From a checkpoint of a small mixture-of-experts model trained on Wikipedia: a variant of Muon for the experts, 10116 steps.
Below are experts of layer 8 (counted from 0) of a mixture-of-experts language model. Rows are named gate (a neuron's input weights, with its number), up (a neuron's input weights, with its number), down (a neuron's output weights, with its number) and show model dimensions 0-127. Each number is 128 + 24 x the weight over its row's rms, rounded and kept within 0 to 255. Numbers have three digits each.
Before each expert's rows: "comes before" lists some tokens at least twice as common just after its tokens as in all text; "comes after" lists some tokens at least twice as common just before its tokens as in all text. This comes from a sample of Wikipedia text that the model never trained on. Tokens count by the router's weight.

# expert 231
comes before: " |", " |\n", ":", "|", "\n", ";"
comes after: " |", "|", ";", " %", "-", " ·"
gate0:153139186128124145147139132184096100113181114095149131125102132137101144097082146139137119096130136109133144104132140111103116123117129189148123146149168137155144082139103116143146134136095100100116116100127120096091120163141156132168113156162117100111098097076175143142146162132171142124117148135139124129162119129099123131104127130120116144110155128148151113098153157188116146122174
up0:104103091136088104130104137073152190148087161142126146147137111144160121163180106087110113143113115152117106109129129119155130139102133080091139143115096116106129186107138103118136123129153140119116115170155108138157138098131100124106128108126148167133159175154077121118119118144103141150136153134124134117132154118130149145137091119126128107150099158126085145150109096080141109132076
down0:104116147099119145129130135166110116178115108152111157169083167119134169127119126112054131130139126121122182091100128119104152122153130145084099116081131126107151131102131090113139153110161126119158118133106110124131149132154112138112141143137162155111141178136131157125153153104131173094161134156107161113095124079103115117143113160100151122158151143152127100135117106112106090174140
gate1:132154108109166129099098102121128116104101117089117100099148142121135116106121111138136104127162120110124155094136159121148128099127108118062181127130135099075149106140085127105108171122137160159089123104098127126188137093174156164146161113140105141097107127143106124109114090103133097161150106127132111133110087149159120113120156134142146097140142166111134100167108120098132125164136
up1:138119126146111135138173144152112110122139105156142134141135104111108116172166160107115167109109115133136094159117124146115136149147145119158094149122134134168121148126164109161135107125121101090148117176141151108060104146091087090076095132124127120124145132102131147159115157144127171099118132161147131121160160098078154157100142153115097153116132108169142160079142122166133142108140
down1:069144095135161133136126092121103147127110164158102117127125107156120160116121148140148111099159120072121154091090141123165156142132155133135140169119105076081131128078093123155172164122143125128115155141135154126101116123143123111118114143143134156082103088134119170150103128126094120127129154153135133135150106088105110116089124121151134128133093104103124132091174163147081142130108
gate2:140112146137125099147123139120125144123147121163139113086127077157163138109147103116126148121111133156128156127134147107122145131105129113118111128091108133106125107131112134106110134184092138139124137160132116140158156143118127139119082124112058132076112113142140135159131116135118128120194174151104134098161137128098132145100118166177068131171126168135084197162100114135106133118124
up2:104099116158133153099116120126112109103127150093137160163159181105097142117101165135148133132131116106131092152112118118142131118150135129138142118164127126163153136132144140147159106098155129108124120096107152126111102128151126121146194122140194125157119160123126118118120159134142141142075073114160122148115108124140112126160097106091147134115148097122187083091199143112153109122119
down2:091091164112176116150165124159123121144127158129072142157094139098130120176133162100083100113125129153130111119138144108123155131114126151150130079140121149147184090138114149114109134106108142091115074112133152105148129127134138109118125112124141119172103113145092138140140088106143144106081131089087108151131128149148107109166155145177159125121127145120135109109134144095079148143154
gate3:100157145138093103170076172159113134107114126108131107162116088120140093136151122183117141169128127119151152153127176116086143129148093113133096125108125121127105123138169130127103188139138099109141148124130130141130093124119123165108126139133133143099148135144112137161121098086109126193084131162142139137115102150098106148130094157089140159152109135137079125125108110089104120166135
up3:134127119117172143098144111111147171163129155144126126122147139166095163135086145108147126110112157146133105115150129123116076143116120109170135143121105123115132103082097106122121093102176098137128151164124134113121125132100135134165124100101128101114130150149154130102148162192153106131127117137109161091169179103155155105122164129164127093111156102121166131156193126125107152139135
down3:122116119078140120110150159119102091149105141127097146097103159139132121143124126145100159147104091112163146103143125137105170156118115136121142147139122150109162156089075105155096138108142104135137122141114134121071129116144155112113115088141124152143141189130129131125094134122129135124118146137156142105146140180056198118146145113099121138118105149171147113143151139088112110174114
gate4:070187086150096116142119113122070058074169139125116115150128126102151129115109105139141152144126104109100119167100142109139085130141127145105123129122140157150088139128102119113151119153164128131128100131146124097116106163102132142090113100149114111139139148107128119140149105077126165114108118153127142132134106114141069125117116122122117164125107122159147104074156137150136155088108
up4:067181090136129126141140119109120054104141161115101127148111144126144150088095105153125130154124090112125116167115135116139082126124126141097115128154150149140101132100115120117141107146137128139112117140154134114129093146049124147097107123150136139138136125105148125166161108082138136131130132152125152157138144108108070124133134111138104157160105087181149123078159145141120151098109
down4:126109159159152125135126107127104136098115177129159142130121125087086086133129112120144147124164101150166116202104146101116092167124107150152116115148167172141103108128118087118108113136116141162126147168120116121143177134093114124140132116146111118120118102118146123186115121112154165127079098126092119140154100160108137152112133158154114112132146130084114142145124110068106100103133
gate5:158149112116162144097126090118165162129138110154139108084101115106118128121134139189130151129142191114109125111121118103136136139110120134156105120134126127149150136198194156126125146126102179119176141083158145140105135155124159157130121183123114134115106066122147108165106153129142087140117146106125103121124111105124102137132160146146151119115085150135128140115119161131097138098129
up5:089113101111125134170165167116137115144161110174108137081135123182165113139149110101118125120135111130141149137114153161108096124141172109101108142142134162118154160054100081145156145118140166146158084107133093146154161144117091120113147092144158113142137126161093128141135159104109175127145139137126127122169119116143110124127134136073142118109165118161147109111128126124143122121108
down5:085102142163144137105150144123142096097162106116170093122119129119157099145151124140125118167131116137159152122130112127132139115117113131155131101113107146106114156086125138147218125056154154132131124176124133136140112115107132141128108147135141093125118134134131127128080092138094140141134153161140131141142122082132171163113157107099116128122130168177124108146143099082123190118127
gate6:113084141137140084123094123139085110123122126135119130114108120158120128129097109153115112100134097148118160117120142118128105119143088156116064074160141203125143134107093135110164107094121134150138128082107096117158143131162118135174136171090133123131145145147107120125119104161081110121088101126159109097166149123181142073132137094113133141130126126113127144144164144134130117116148
up6:115154105137122157135146087122147136089160148109147087145140130152139135174190141133116129150122129124150123150122131114102110172115143071116151169102132052140107128125158108137078136125144133116123101148122156140104128132119159109115152081174146142143097119123131143145138166138151128127162143150094154178115154111106095167134114177116155118132127118138145112089096140142127153084133
down6:125117119167102112102173110098130125125148154104089146114103120120111175169131127114145103157134140132105126097140096104128137140174128131135101196108117118144106124124135170114152125173133090099108134165122175173099158125124148095169136126144093153095086130122142189141121134141164126142163150151103137128123130130135122125126151070171139149098115116106134149134104108107115151148162